config.yaml
num_hidden_layers: 12
hidden_size: 256
n_experts: 128
experts_per_token: 8
d_expert: 32
d_shared_expert: 0
hidden_act: "swiglu"
moe_layers: [0, 2, 4, 6, 8, 10]
router_score: "softmax"
normalize_top_k: true
routed_scale: 2.83
balance_loss: 0.00256
balance_bias: false
router_bias: true
init_std_router: 0.00817
lr_router: 0.00084
vocab_size: 27942
norm: "rmsnorm"
norm_eps: 1e-05
tie_word_embeddings: false
optimizer: "soap_variant"
learning_rate: 0.00423
beta1: 0.95
beta2: 0.99
max_grad_norm: 0.5
batch_tokens: 65536
max_seq_len: 256
train_tokens: 369900000
max_steps: 5645
dataset: "wikipedia_en"
Below are experts of layer 2 (counted from 0) of a mixture-of-experts language model. Rows are named router (the router's row for the expert), gate (a neuron's input weights, with its number), up (a neuron's input weights, with its number), down (a neuron's output weights, with its number) and show model dimensions 0-255. Each number is 128 + 24 x the weight over its row's rms, rounded and kept within 0 to 255.
After each expert's rows: a language model's description of what the expert responds to; "comes before" lists some tokens at least twice as common just after its tokens as in all text. This comes from a sample of Wikipedia text that the model never trained on. Tokens count by the router's weight.

# expert 51
router [159 158 145 104 144 151 132 101 164 138 110 113 133 139 154 169 141 114 115 137 141 147 133 125 132 120 126 165 114  89 131 122 114 162 126 154  87  97 169 139 132 152 109 115 159 137 130 151 143 158 158 147 124 152 151  96  93 151 126 130 125 163 144 130 140  99 155 138 136 122 114 148 148 165 124  99 103 137 143 111  80  86 137 146 155  99 146 130 129 133 154 144 146 129 153 128 136  99 112 103  98 143 156 113  87 148 118 155 137 132 149 153 126 138 110 147 162 162 171 127 151 151 156 151  93 145 178 114 126 140 139  97 195 142 148 140 104 104 145 149 175 142 124 135 151 137 113 112  98 103 120 102 136 110 165 105 143 122 181 125  92 171 149  89 137 146 163  89 154 101 108 129 127 117  72 163 125 101 139 160 130 144 166 141  97 180 158 152 149 120 112 161 125 110 105 134 149 132 131 114 100  92 148  86  95  62 128 156 105 154 118  96 179 102 124 131 123 118 113 118 133 112 151 209 121 134 149 129 140 128 156 129 106 127 160 125 127 120 124  77 136  87 131 106 112 139 121 118 133 135 106 132 158  94  86 138]
gate0 [113 181 144 129 136 109  96 133 101 111  95 112 144 135  84 113  95 151 128  92 106 133 148 104 130 121 128 141 106 140 157  99 104 172 161 144 157 156  69 131 148 111 119 111 185 129 131 104 117 117 105 109 173 128 122 134 115 149 177 142 144 152 165 128 114 119  91  72 156 133 126 150 147 119 125 143 147 145 128 118 139 155 146  94 167  81 104 119 123 141 107 126  79 132 115 113 105 130 126 114 120 140 129  93 164 130 170 171 113 159 124 141 114 139 128 132 204 137 162 143  96 133 125  88 117 126 130 132 105 146  94 129 113  78 108 168 142 154 146  70 152 124  93 137 131 100 112 140 122 147 144  99 130  84 127 124 131 165 121 131  94  82 106 100 103 128 128  97 156 138 125 119  83 118 148  99 168 116 104  62 139  93 164 120 119 155 127 133 113 119 115 134 137 126 116 116  99 141 165 128 105 105 133 124  99 142 115 114 116 135 141  95 101 128 124 134 161 126 150 149  82 113 110 163 147 139 157 118 131 132 174 117 143 149 124 158 120 140 120 146 108 130 129 100  42  85 152 139 114 145 152 131 134 128 131 133]
up0 [139 111 120 133 121 105 138  92 112 137 123 158 175 100 159 119 138  93 127 158 146 130  69  97 135 128 127 143 137 112 146 152 139 101 132 125  82  82 137 107 124 143 110 124  93 116 138 148 142 114 112  80 104 125 184 124 119 123 190 112 117 120 101 114 150 168 181 177 106 144 116 123 143 141 127  67  98 129 143 139 124 124 127 146 111 163 143 156 132  99 124 104 154 111 127  81 118  86  86 148 126 156 120  93 108  94  96 119 109 160 163 147 104 124 134  90  77 128 106 101 134 139 147 152 140  81  99 135 151 131 101 128 145 146  75 118 126 109  92 196 144 138 107 112 120 109 153 105 133 118 169 140 147 167 165 141 127 128 156 149 108 126 159 128 137 158 111 107  68 101  73 133 121 122 136 128 100 132 141 165 125 117 129  82 116 135 109 135 182 115 112 131 165 122 140 135 125  96 107 134 144 131 119 113 143 119 121 151 132 128 102 138 106 121 112 115  93 130 113 122 142 124 156  88  98 159 108 178 172 130 106 139 104 109 142 123 146 151 140 152 156 100 135 139 138 150 158 143 145 127 166  83 126 104 111 138]
down0 [158 148 144 122 114 120 117 150 139  75 128  96 106 133 105  86  96  73 111 114 113 145  88 138 136 117 108 143 136  93 130 127 126 117 146 120 113 117 128  91 150 164 117 110 127 121 115  96 119 113  53 131 142 165 131 164 145 110 119 189 134 151 131 139 133 143 100 133 108 170 109 136 104 138 154 132 168 111 160 144  89 125 137 118 134 106 144 146 177 103 108 146 155 163 104 107 117 137 126 103 148 135 127 119 143  84 117 141 155  80 125  99 142 120 127 135 123 124 101 127 111 134 108 116 105 135 147 139 134 107 122 147 125 126 106  69 119 162 138 106 146 129 156 160 140 169 179  98 134 132  61 108 139 111 154 100 147 158 120 121  78 142 145 136 132 155  90 113  89 125 129 121  76 114 140 117 161 195 161 128  74 108  98 119 124 116  71  83 159 127 168 131 135 133 149 165 117 169 149 157 138  94 157 131 150 100 104 114 105 122 124 120 102 118 104 126 116 156 149 112 118  90 119 126  81 139 141 147 110 132 115 160 132 119 101 149 149 143 124 104 115 118 123 132 120 121 176 152 112 127 167  90 129 127 127  83]
What it handles: Numbers in data. Numerals for dates, years, scores, statistics and coordinates in tables and lists, such as 1937, 29 appearances, 15.25.
comes before: " |", "–", ".", ",", ")", ";"

# expert 49
router [161  75 165 110 150 157  91 108 143 128 125 123  89 116 138 141 126 141 100 146 114 124 167 138 145 120 178 171 118  88 130 113 128 143  73 173 113 103 133 130 144 139 113 117 158 127 119 146 149 147 146 115 113 143 149 107  89 148 153 104 114 129 106 151 126 133 144 143 143  99 116 139 168 122 106 112 110 134 124 107  99 146 158 123 142 122 156 104 176 106 117 119 151 137 153 144 142 125 130 104 109 169 146 116 113 149 167 140 111 130 100 143 108 101 108 136 160 114 168 124 130 161 140 131 100 145 174 122 135 121 133  93 183 107 128 134  93 108 141  81 169 100 130 106 130 142 136  98 150  91 146 119 123 122  99 101 107 118 186 141 123 164 120 103 147 111 150 111 165  81  89 137 134 153 136 164 131 111 141 111 158 154 163 176  84 132 162 174 134 101  98 148 125 117 132 157 143  95  95  89 108  80 156 141 124  89  99 167 165 143 123  87 181 110  93 155 168 108 103 114 110 101 176 163 106 105 150 121 120 138 152 100 104 129 161 107 144 102 123 122 120 133  94 117 136 124 126 124 116 113  94 146 144 119 134 136]
gate1 [113 127 120 128 126 121 162 171  86 140 133  83 141 121 108 148 124 185 121 116 137 121 107 147 157 116 131 139 118 134 165 124 105 142 150 107 117 127 139 135 113 165  90 117  79 112 144 124  95  92 130 156  86 117  95 104 155 103 101 184 111 109 162 134 145 126 141 135  95 165 131 111 106 110 101 108  79 133 128 120  82 143 145 129 130 107 118  99 124 142 155 139  90 138 157 118 138 143 117 146 131  93 155 125 141 148  88 157 107 100 151 169 130 142 102 110  99  83 103 130  91 114 144 111 109 112  90 136 120 167 130 168 128 133 123 153  87 141 125 163 110 157 113 157 149 137 156  86 101 136  85 172 132 151  88 125  99 135  98  91 167  93 137 104 152 131 101  95 118 126 122 124 152 119 114 117 150 133  93 145  90 136 141 110 113 171 187 132 139 168 128 120 149 116 154 150 137 136 156 162 131 135 139 102 107 133  91 129 151 122 137  95 164 155 135 124 116 129 158 170 145 115 101 125 144 121 109 108 142 105 125 105 139 137  71 149 100  83 173 129 102 141 138 131  82  84 128 126 173 116 171 146 122 103  98 112]
up1 [117  77 129 158 139 166 114 138 149 118  85 138 118 118 126 149 104 110 155 133  95 134 162 116  92 146 143 119 145 119 105 144 120  91 100 146 118 129 121 106 137  96 112 182 161 142 137 115 141 123 121 101 156 128 132 105 147 145 152  88 135 140  69 166 136 154  72 132 116 127  89 115 141 106 142 125 143 132 118 120 160 139 150 128 117 147 139 118 137 138 116 111 139 112 143 148 132 118 140 139 132 166 145 131  69 149 177 101 133 156 133 124 111 130 115 126 158 123 132 160 133 102 101 175 134 150 173 143 177 122 125 110 129 156 173  93 140  66 132 111 124 110 164  79 151 112 130 131 132  77 148  95  86 145 181 130 131 139 176 140 135 152 100 182 115 136 130 146 194 127  91 148 109 161 121 137  97  95 161 133 163 128  97 135 146  90  97 138 135 126 130 148 119 148 106 119 107 115 100  77  79 114 143 140 146 125 146 144 142 145 154 141 131 145 122 130 111 141 128 130 109 154 163 168 137 148 103 135 108 138 203 126 122 101 182 125 123 142 108 118  99 141 100 143 167 150 137 133 122 139  78 139 128 137 139 120]
down1 [135 142  99 152 107 145 109 124 119 146 119 102  95 137 108 104 151 129 138 123 179 153 147  84 130 112 169 130 101 116 149 118  97  85  78 108 135 118 136 130 141 134 100 160  95  83 119 171 113 116 125 149 133 147  86 149 138 160 110 109 147 165 136 120 109 148 102 147 141 145 120 142 180 113 126  92 136 162 141 134 164 160  89  82 139 151 104 155 154 163 123  77 109 132 143 133 142 117 122 131  95 102 106 150  81 122 116 126 138 113 134 136 125 108 129 111 140 112 104 149 117 159  96 136 112 131 143 148 156 123 106 114  98 155 105  89 135 145 138 127 139 138 111 139 112 114  90 116 134 102 116 113 120 138 173 162 137 162  70  82  82 143 145  94 117 144  85 143 166 128 150 143 134  86 123  81 158 108 140 119 166 100  48 150 116 137 146  73 115 137 149 138 131 180 134 126 116 125 144 106 151 160 145 142 114 115 115 100 136 126 109 161 110 120 137 120 125 173 147 107 123 141 139 159 164 165 154 117  83 134 107 160 147 185  84 132 167 163 124 160 124 130 135 129 137 128 113 152 105 135 136 156 115 128 109 133]
What it handles: Dates and table numbers. Numbers, month names, dashes and pipes in dates, scores and sports or election tables, such as 31 August, 31–20.
comes before: " |", "–", ".", ")", ";", "th"

# expert 53
router [135 141 145 119 130 106 154 103 127 149 134 129 121 122 127  80  90 138 119 136 121  84 129 122 152 143  80 138 154  98  82 106 105 119 117 112  80 179 136 142 129 122 116 150 155  88 121  95 147 145 144 145 164 110 141 107 130 132 103 127 145 123 164 150 144 129 158 110  97 101 143 147  64 117 146 154 135 110 106 109 190 160 149 158 144 136 117  94 108  96 107 131 104 130 115 140 143  91 140 119  96 131 113 137 181 141 182 134 103 151 138 130 121 150 119 104 155 137 114 112 112 142 131 147 121 131 134 142 138  75 159 108 103 138 136 167 130 147 163 156  84 156 150 119 143 142  94  83 177 160 149  83 141 126 119 174  94 124 112 154  97 119  88 160 106  83 121 104 101 125  98 100 138 145 182 107 122 100 135 135 106  91 160 126 170 136 140 152 149 117 125 126  95 127 147  97 120 121 146 114  95 161 102 155 119 152 132 120 148 142 159 108 118 163 119 119 109 136 115 112 144 114 111 127 127 183 111 148  97 122 185 114  97  95 154  97 137 127 106 108  94 125 171 135 133 144 134 117 118 132 167 130 111  88  88 131]
gate0 [157 125 123 143 118 173 125 111  92 144 160 137 172 158 101 172 134 145 139 130  94 142 112 133 102 109 155 126 136 101 151  88 130 130 129  96 112 119 162 158 141 104 130 133 133 140 120 163 123 133 132 142 177 126 133 113 158 125 124  97 146 151  89 115 169 169 103  99 109  89 155 132  94 100  97 116 127 145 129 149 151 142 119  97  76  95  98 163 147 134 145 136 139 156 114 127 157 157 132 106 148 134 151 100 150 144 112 117 145 131 126 121 109 125 153 140 133 126 112 110 102 113 140 183 158 131 102 113 135 104 123 118 103 138 137 103 158 156 136 123 138 111  87 140 127 141  77 188 125 106 120 126 117 127 141  78  99 121 115  79  95 106 166 132  91 138 112 161 165 129 122 134 155 126 169 125 132 114 161 131  73 129  86 140 129 117 130 153 174 143 132 137 140 118 206 170 120  91 123 122 162  83 136 186  71 120 131 155 134 136  83  93  77 112  93 133 123 126 130 105 127 153 150  92 133 139 147 107 142 146 130 155 143 112 124 145 122 124 135 107 144 135 131 163 120  92 104 118 112 135  87 117 124 107 122  71]
up0 [114 134 126 114 120 157  96 128 157 178  99  94 147 102 145 115 117  77 131 119 105 162 112 153 148  76  97 133 108 116 151 126 144 114 105 118 128 110 138 144 166  95 127 169 121 108  81 172 127 144  87  96 122  95 122 130 169 166 134 125 129 105 117 116 155 169 147 178  96 149 136 140 127 114 127  67  80 158 102 112 116 132 168 149 158 171 135 159 130 137 112 138 129 123 140 128 175  94 111 144 143 136  98 141 118  95 170 101 142 161 151  95 144 109  87 150  99 186 119 143 131  99  99 114 168 132 137 155 140 131 120 155 133 159 127  76 127 151 130 128 125 198  89 125 128 132 100 127 144 130 143 132 110 166 113  92 158 126 119 129 120  71 111 147  80 103 149 143  78 158 141 130 147  91 119 151 124 129 130 132 123 148 114 131 136 121 141 115 129 126 123  96 106 132 144 134 114 156 144  93 108 127 140 104 141 109 108 127 117 102 120 137 156 142 141 133 123 117 120  94 138 106 119  59 137 114 108  91 156 114 114 139 132 150  87 125 141 114 155 156 135 127 168 130 134 152 100 137 134 105 163 133 105 179 118  93]
down0 [105 122  88 142 136  90 100 145 124 150 140 128 164 105 130 105  96  84 143 129 101 130  92  81 162 103  95 128 127 117 125 153 108 103 156 131 157 114  96  93 152 123 126 111 121 136 118 179 144 138 115 119 112 102 181 141 141 106 133  78 142 101 173 104 145 115 154 179 141 114 119  92 135 136 118 139 146 118 113 141 102 134 158  71 120 123 166  89 151 121 166 126 121 142 170 172  91  88 104 103 124 103 140 121 139 137  94 119 154 150 142 110 132  99 139 119 105 163  81 123 110  88 122 118 141 154  95 162 106 102 128 176 110 153 114 111 120 116  86 137 120 149 136 177 135 100 128 129 118 119 129 118 149 128 112 189 122 133 119 103 120 136 166 162 127 120 124  87 105 127 102 125  76 122 114 125 113 128 137 175 116 141 143  77 170 175 133 132 100 171 128  96 136 121 141 128 119 115 116 135 111 138 141  80 101 126 160 156  88 119  93 151 102 119 175 136 160 125 107 145 126  99 114 122 113 152 142 148 115 131 105 120 152 153 154 118 162 143 156 153 134  98 147 121 157 161 106  88 129 129 177 104 132 111 110 129]
What it handles: Common abstract nouns. Ordinary nouns after the, a or a possessive, naming organizations, places and activities, such as team, station, reconstruction, construction, government.
comes before: " of", ".", ",", " in", " and", " to"

# expert 4
router [105 138  97 111 137 147 121 103 100 154 121 111 148 139 126  94 138 143 117 143 114 104 110 160 134 145 105 108 167 127 121 100 106 159 125 133  86 157 143 138 157 154 126 184 157  97 148 133 132 155 152 129 102 148 141 101 109 126  91 171 129 116 178 160 169 106 153 101 133  71 114 160  73 188 160 139 109 128 126 113 180 201 161 172 186 111 128 102 122 111 112 133  94  67 110 134 165 127 120 112 108 124 117 113 179 145 183 153  94 155 135 133 148 151 109 130 145 112 154 109 138 151 113 124 103 146 148 130 109 138 135 102  89  60 141 105 135 147 142 154  91 157 151 135 140 125 115  98 159 112 144 114 159 128  95 102  98 116 120 137 129  78 108 124 150 106 153 105 125 142 148 134 143 111 137  89 113 110 132 118 133 116 175 146 168 136 141 164 143 149 142 132 141 121 157  89 150 115 103 118 123 142  97  93 133 135 149 159 118 147 110 134 137 154 129 117  99 120 112 124 123 104  99 151 122 128 121 149 119 110 135 124 102 102 151 145 104 125 119 141  83 121 151 142 148 109 107 124 150 122 129 117 100  82 128 153]
gate0 [ 89 132 110 153 127 161 128 102 106 125 146 155 120 136  93 139 124 183 138 167 147 119 175 131 123  96 129 123 118  95 113 118 143 133 115 123 170 124 106 154 138 123 103 146 110 135  99 169  86 121 160 151 113  96  98 105 144 122 167 148 145 132 100 106 185 141 127  96 154 121 141 145 155  79 165 151 167 143 106 101 119 124 139 140 121 129 135 164 101 152 157 135  75 172 100 109  88 167 161 112 144  89 149 102 133 162 144 164 104 158 103 137 104  94 115  79 134 145 112 128 109  90 104 130 117 126 114 108 148 116 149 108 119 118 152 127 140 120 121 124 133 137 143 128 137 144  85 143 115  92 101 136 100 166 116 113 119 134 106 141 127 165 150 153 133 163 180 116 189 154 110 125  94 152 154 120 137 134 126 141 109 112 104 137 102 134 127 175 124 145 117 139 158 164 162 111 113 130  96 113 106 135 141 157 148 106 112 111 100 153 127 102 126 133 122 108  90 131 150 116 113 103 130 154 160 128 173 144 159 118 180 174 129  59 110 106 135 113 183 117 136 135 125 192 110 111 122 142 111 128 105 143 116 128 122  95]
up0 [110  84 114 129 113 149 111 139  99 146  56  90 155 167 134 118 108  91 128  97 107 155 104 125 132 134 146 115 117 116 133 157 105 142 137 159  92 118 154 114 167 129 136 129 124 132 160 143 114 141  79 117 133  99 176 172 135 118 128 106 108 128 116 142 151  93 110 145  88 112 140 133 184 135 131  23  68 171 135 166 125 147 129  97 166 125 117 146 137 114 101 125 194 175 131 167 126 128  91 130  90 134 103 157 128 110 154 125 120 135 142 107 116 123  94 143 105  88 107 103 133 117  70 140 141 136 129 156 105  92 141 149 102 145 114 105 113  81 118 133 124 119 106 121 108 136 144 137 130 115 124 106 152 141 114 154 149 128 102 126 122 137 164 108 142  95 106 130 103 136 147 127 102  98 117 142 102 114 149 111 132 144 141 151  97 108 112 123 114 117 121 141 105 107 106 151 128 176 112 132 140  64 143  90 145 135 139  91 116 111 102 130 107  98 142 124 149 136 111 133 147 113  85 126  76 109 115 148 136  98 101 131 147 181 144 126 139 125 145 151 156  91 132  87 138 106 138 145 163 118 120 115 107 133 144 126]
down0 [110 138 119 112 127  91 140 130 140 146 130 119  86 130 132  92 132 114 117 120 132 134 108 115 114 145 123 126 154 142 159 141 115 149 161 152 129 142 146  93 144 135 109 155  63 172 148  90 157 161 122  98 158  93 115 123 150 117 147 124 141 123  84 135 100 146 167 152 101 154 183 139 128 128 123 115  96 139 142 125 141 108 132 141 150 149 104  73  90 126  90 112 113  76  93 147 140 145 114 120 136 133 112 134 107  83 128 126 105 131 124 122 146 113 165 117 113 113  51 126 122 129 104 104 125 127 160 172  99 104  79 207 150 123 146 111 166 102 102 146 171 115 148 103 131 114 147 124 123 142 153 101 140 141 129 105  92 118 132 105 154 119 128 137 153 125 142 147 124 123 128 119 109 129 105 146 133 133 118 163 141 132 188 119 121 128 120 125 128 139 119  79 128 128 123 108 144 152 181 113 165 100 171  82 110 138  98 117 136 146  89  92 142 146 134  82 146 154 121 131 148 156 149  98  94 153  96  89 123 127 101 151 136 125  70 179 139 155 139 152  93 123 149 109 108  90 161 125 105 127 146 111 105 117 149  85]
What it handles: Linking and auxiliary verbs. Verbs right after a sentence subject, mostly is, was, are, were, has, had, been, as in "Grebes are" or "the couple had".
comes before: " of", " a", " in", ":", " to", " been"

# expert 31
router [119 108 165 113 146 131 100 100 134 132 119  94 126 146 106  90 123 141 118 143 110 144 108 145 145 145  87 158 166  96  93 118 102 100 151 109 117 161 132 137 134 140 116 135 127  74 126 162 157 157 134 150 146 106 123  94 155 112 123 111 126 117 181 149 125 123 158 138 118 115 175 132  92 128 160 165 123 106 105 116 159  79 131 122 136 115 140 103  67  78 126 151 132  96 132 145 154 116 112 158 111 103 141 131 131 146 182 139 120 148 141 152 112 145 126  94 128 128  94 112  84 116 118 162 155 154 114 161  84  74 154 175 106 134 130 147 150 120 151 181 113 167 132 156 111 128 102  98 142 143 148  87 128 123 134 113  92 119 139 147  72 120 118 161 107  83 115 157 106 111 113 132 131 116 153  96 103 113 141 125 103 122 134 129 180 173 127 166 121 124 151 111 111 116 146  94 141 119 120 111 115 127 165 123 119 150  82 147 178 134 129 111  95 137  84 173 118 114 124 107 156 107 111  99 124 115 110  88 102 115 132 110  83  96 121 103 138 107 116 130  99 134 161 128 140 138 136 107 137  72 146  87 156 131 101 108]
gate3 [152 169 121 151 112 124 116 143 113 146 138 136 157 112  96 155  95 121 182 104 103 131 112 122 121 117 124 122 161 107 167  89 129 128 132 182 103 107 103 130 156 160 138 129 118  99 143 151 128 123 126 105 126 153 157 109 161 154  97 111  94 163 157  95 142 123 152 172 125 137 185 133 124 133 123 113  79 128 186 112  97 155 138 105 128  66 141 116 120  99  81  90 114 131 113 149 130 101  97 111 110 116  90 133 104 136 142 114 115 111 121 163 142 145 130 140  82 109 131 135 123 138  82 138 130 146 148 137 126 140 131 114 149 144 148 111 143 180  90 152 114 117 116 121  98 121 117 134 130 151 164 106 133 103 149  94 142 122 123 126 109 108  96 125 131 172  98 118 107 134 131 132  86 101 103 142 112 164 156 109 144 158 124 134 144 139  97 126 117 196 171 131 115 136 118 124  93 110 144 205 155  96 102 167  94 141 149 126  71 134 106 179 144 146 154 154 119 130 148 107 165 157 139  96 155 146 113 124 126 125 143 127 141 110  89 129 131 124 128 120 162 123 169  91 186 114 143 126 139 153 123 105 145  95 110 118]
up3 [ 90 156 111 162 141 117 116 148 109  98 113  84 169 104 117 103 123  94 137 100  87 144 125 185 148 120 175 131 138  82 147 109 116 119 133 139 127 124 131 159 144  87 113 111 152 121 116 161  98 109 129 117 141 105  97 109 116 142  73 114 122 156 135 127 136 130 121 138 144 123 104 125 116 109 104 138  95 114 167  98 127 147 126 102 109 122 160 156 104 134 122  73 130 141 167 155 123 137 131 138 113  74 102 144 123 124 118 109 110 146 104 146 117 111 151 104 104 103 123 165 122  95 140 163 115 168 117 156 165  65 104 131 137 107 133 132  96 157 116 182 162 147  96 135  83 106 124 139  99 131 125 130 133 125 120 144  95 119 163  87 108  96 101 133 128 159 131 118 145 131 158 149 145  97 128 159 119 152 135 121 123 137  95  99 143 142 120 113 104 147 139 139 110 153 127 158  72 146 138 147 147 112  90 138 107 139 143 116 152 167 130 160 127 166  89 133 184 114 131 117 152 127 191 123 160 150 136 112 110 103 127 114 139 125  73 123 108 121 143 158 174 112 139 153 145 118 153 140 133 147 174 115 169 159  56 136]
down3 [121 111 102 123 105 162 114 129 158 128  94 131 146 119 103 103 113 130 100 124 157  92 105  88 158  89 144 121 130 101 125 133 130 110 132 143 158 111 142 147 136 118 123 145 128 185 142 160 114 165 151 159 108 117 104 152 149 136 152 150 115 134 167 125 137  98  89 109 138 145 173 127 117 120 116 111 160 144 145 163 164 125  78 103 166 156 178 141 145  73 164  70  58  99 134  94 133 156 107 110 136  99  94 107 149 176 182 110 134 128 123 104 128 115 117 143 165 126 139  91  70 159 135 145 124 135 104 116 141 126 149 145 125 156  66 140 176 178 108 139 107 109 150 123 144 132 137 158 163 127 133 121  78 160 128 139 133 151 107 112 142 141 129 147  93 119 150  98 181 139 122 132 105 134 147 128 173 144 103 148 104 122 131 137 120 116 138 134 170 137 166 154 137 140 130  80  85 164 142 140  74 130 151 106 143 117 145 122  88 143 118  97 119 117 134 131 138 123 106  85 103 125 124 170 130 129  96 124 135 130  88 147 122 119 119 126 120 150 135  89 121 148 131 118 132 124 106 143  87 113 157 133 145 119 107 148]
What it handles: Noun suffix pieces. Word-final suffix pieces of abstract nouns and other derived words, such as ance, ation, ity, ment, ing.
comes before: ",", " of", ".", " and", " in", " ("

# expert 6
router [132 136 141 107 142 140 124 108 154 151 155 127 148 151 111  96 110 152 117 147 112  80 141 133 158 142  77 137 117 116 102 104 135 110 162 149 100 140 128 139 137 150 129 167 156  88 119 132 141 171 157 147 150 115 156 100  85 153 103 152 148 118 162 140 176 129 122 107 130  88 155 168  83 130 138 145 130 102 108 107 184 173 163 166 168 142 115 117 165  74  85 142 131 140 105 163 148  99 107 106 134 167 146 122 181 156 138 128  84 136 168 163 162 142  95 142 133 112 121 121 131 170 132  87 104 124 165 177 136 121 104 112  56  75 136 136 158 143 156 130 141 160 161 162 147 147 162  91 134 127 131 115 164 135  97 112 124 122 134 153 109 121 112 111 146  88 134  90 122 159 145 146 147 151 153 109 123 121 133 112 129 135 145 151 151 109 149 131 125 117 129 168 113 126 146 101 140 138 136 120 100 109 129 107 149 131 133 122 116 169 103 127 157 145 149 138  78 111 112  88 155 103 139 128  87 153 133 117 159 108 150 126  98 105 155 135 136 131 128 123 140 144 149 146 113  98 105 114 119 129 105 148 101  97  98 154]
gate1 [107 168 153 137 111 117 122 118 137 110  96 158 138 127 105 147 115 116 141 130 143 153 145 141 133 136 144  89 150 163 102 114 149 146 171 122 130 123 123 173 123 166 155 141 116 108 136  97 145 119 133  87 118 103 101 126  95 126 114 103 113 137  95 163 145 141  99 156 152 141 124 186 114 107  89 144 127 193 114 132 126 104 172 102 150 117 140 169 107 105 119 105 131 156 127 103 131 159 116  97 139 127 147 106  89 113 105 133 139 161 139 119 148 175 118  77 141 125 117 137 129 113  92 127 109 135 105 114 113 110 162 155 149 134 146 113 140 139 127 124 143 187 146 142 164 130 116 146  90 133 112 174 140 139 107 106 152 136 123 109 137  98 155 156  74 107 132 107 180  96 133 171 102 132 132 142 152  98 120 139  97 157 144  66 156 150 170 133 117 200 101 177 147 158 110 135 111 142 114 131 181 128 153 112 147  98 108 182 157 143 102 116 130 126 155 137 108 130 128 116 147 126 109 108 145 147 130 112  81 104 127 189 120 119 124 142 143 142 123 159 133 136 158 159  86  82 134 125 144 166 154 121 111 119 128 149]
up1 [108 123 130 109 149  99 117 122 137 118 110 122  96  99 110  97  85 129 127 166 132 160 145 121 132 159 120 118 173 151 119 129 110 123  93 133 134 143  98  96 123 112  97 117 100 122 139 141 130 120 148  98  96 113 149 149 144 131 103 116  98  91 140 104 137 111 128 146 162 112 146 108 119 141 134 141 156 138 143  90  93 194 156 164 129 131 162 156  84 142  89 144 167 106 113 158 144 161 152 137  78 105 116 136 140 126 135  90 130  97 141 123 105 124 123 145 120  72 156 138 125 128  90 115 133 123 133  92 116 147 130 114 147 106 110 131 142 130 135 142 117  98 120 114 110 131 134 117 108 129 116 148 116 133 106 165 140 162 186 159 172 122 118 166  89 110 146 115 179  91 127 133 170 142 126 113 151 129 150  95 175 143 139 125 137  94 127 193 136 153 146 172 120 140 105 100 135 146  85 170 114 160 151 134 155 112 158  98 131 165 144 120 184 164 148 158 133 134 108 142  77 138 122 159 156 166 113 166  96 129 139 141  58 117 116 117 135 115  90 105 110 114 117 127 172 158  95 131 138  91 128  84 151 137 138 133]
down1 [125 134 146 115 133  96  99 104 136  93 132 117 124 117 112 135 102  84 156 112 146 127 135 135 136 106 106 127 138 159 149 100 130 148 145 140 118 178 132 134 113 141  92 146 136  92 147 111 120 125 134 118 114 120 112 147 110 130  74 139 141 125 137 101 157 114 122 134 178 139 124 131 145 136 118  90  88 125 171 138 185 148 137 114 105 145  91 102 135 132 140 146  88 130 124 116  99 122  88  91  97 146  76  68 143 104 151 117  87 145 124 167 160 143 100 158 113  87 112 136 147 189 110 128 133 131 153 149 124 158 111 112 140 136 115 119  92 145 142 148 106 117 189  98 119 115 129 109 112 154 148 119  77 110 145 115 153 161 154 118 100  84 128  93 110  96  86 160  65 154 155 116 137  92 111 133 141 112 136 110 170 155 117 168 107 139 133 116 128 162 157 122 148 129  98 133 161 147 154 118 154 108 170 131 120 114 177 124 159 145 141  99 128 142 161 151 125 132 160 168 141 159 146  79 127 123 114  81 104 173 125 154  97 106 115 123 152 122 133 160 137 163 114 154 116 169 137 153 120 115 122 175 108 131 128 140]
What it handles: Pronouns, verbs, content nouns. Prose pronouns and verbs like was, it, he, had, used, plus nouns after the, such as aim, amount, view.
comes before: " to", " in", " by", " of", " a", " as"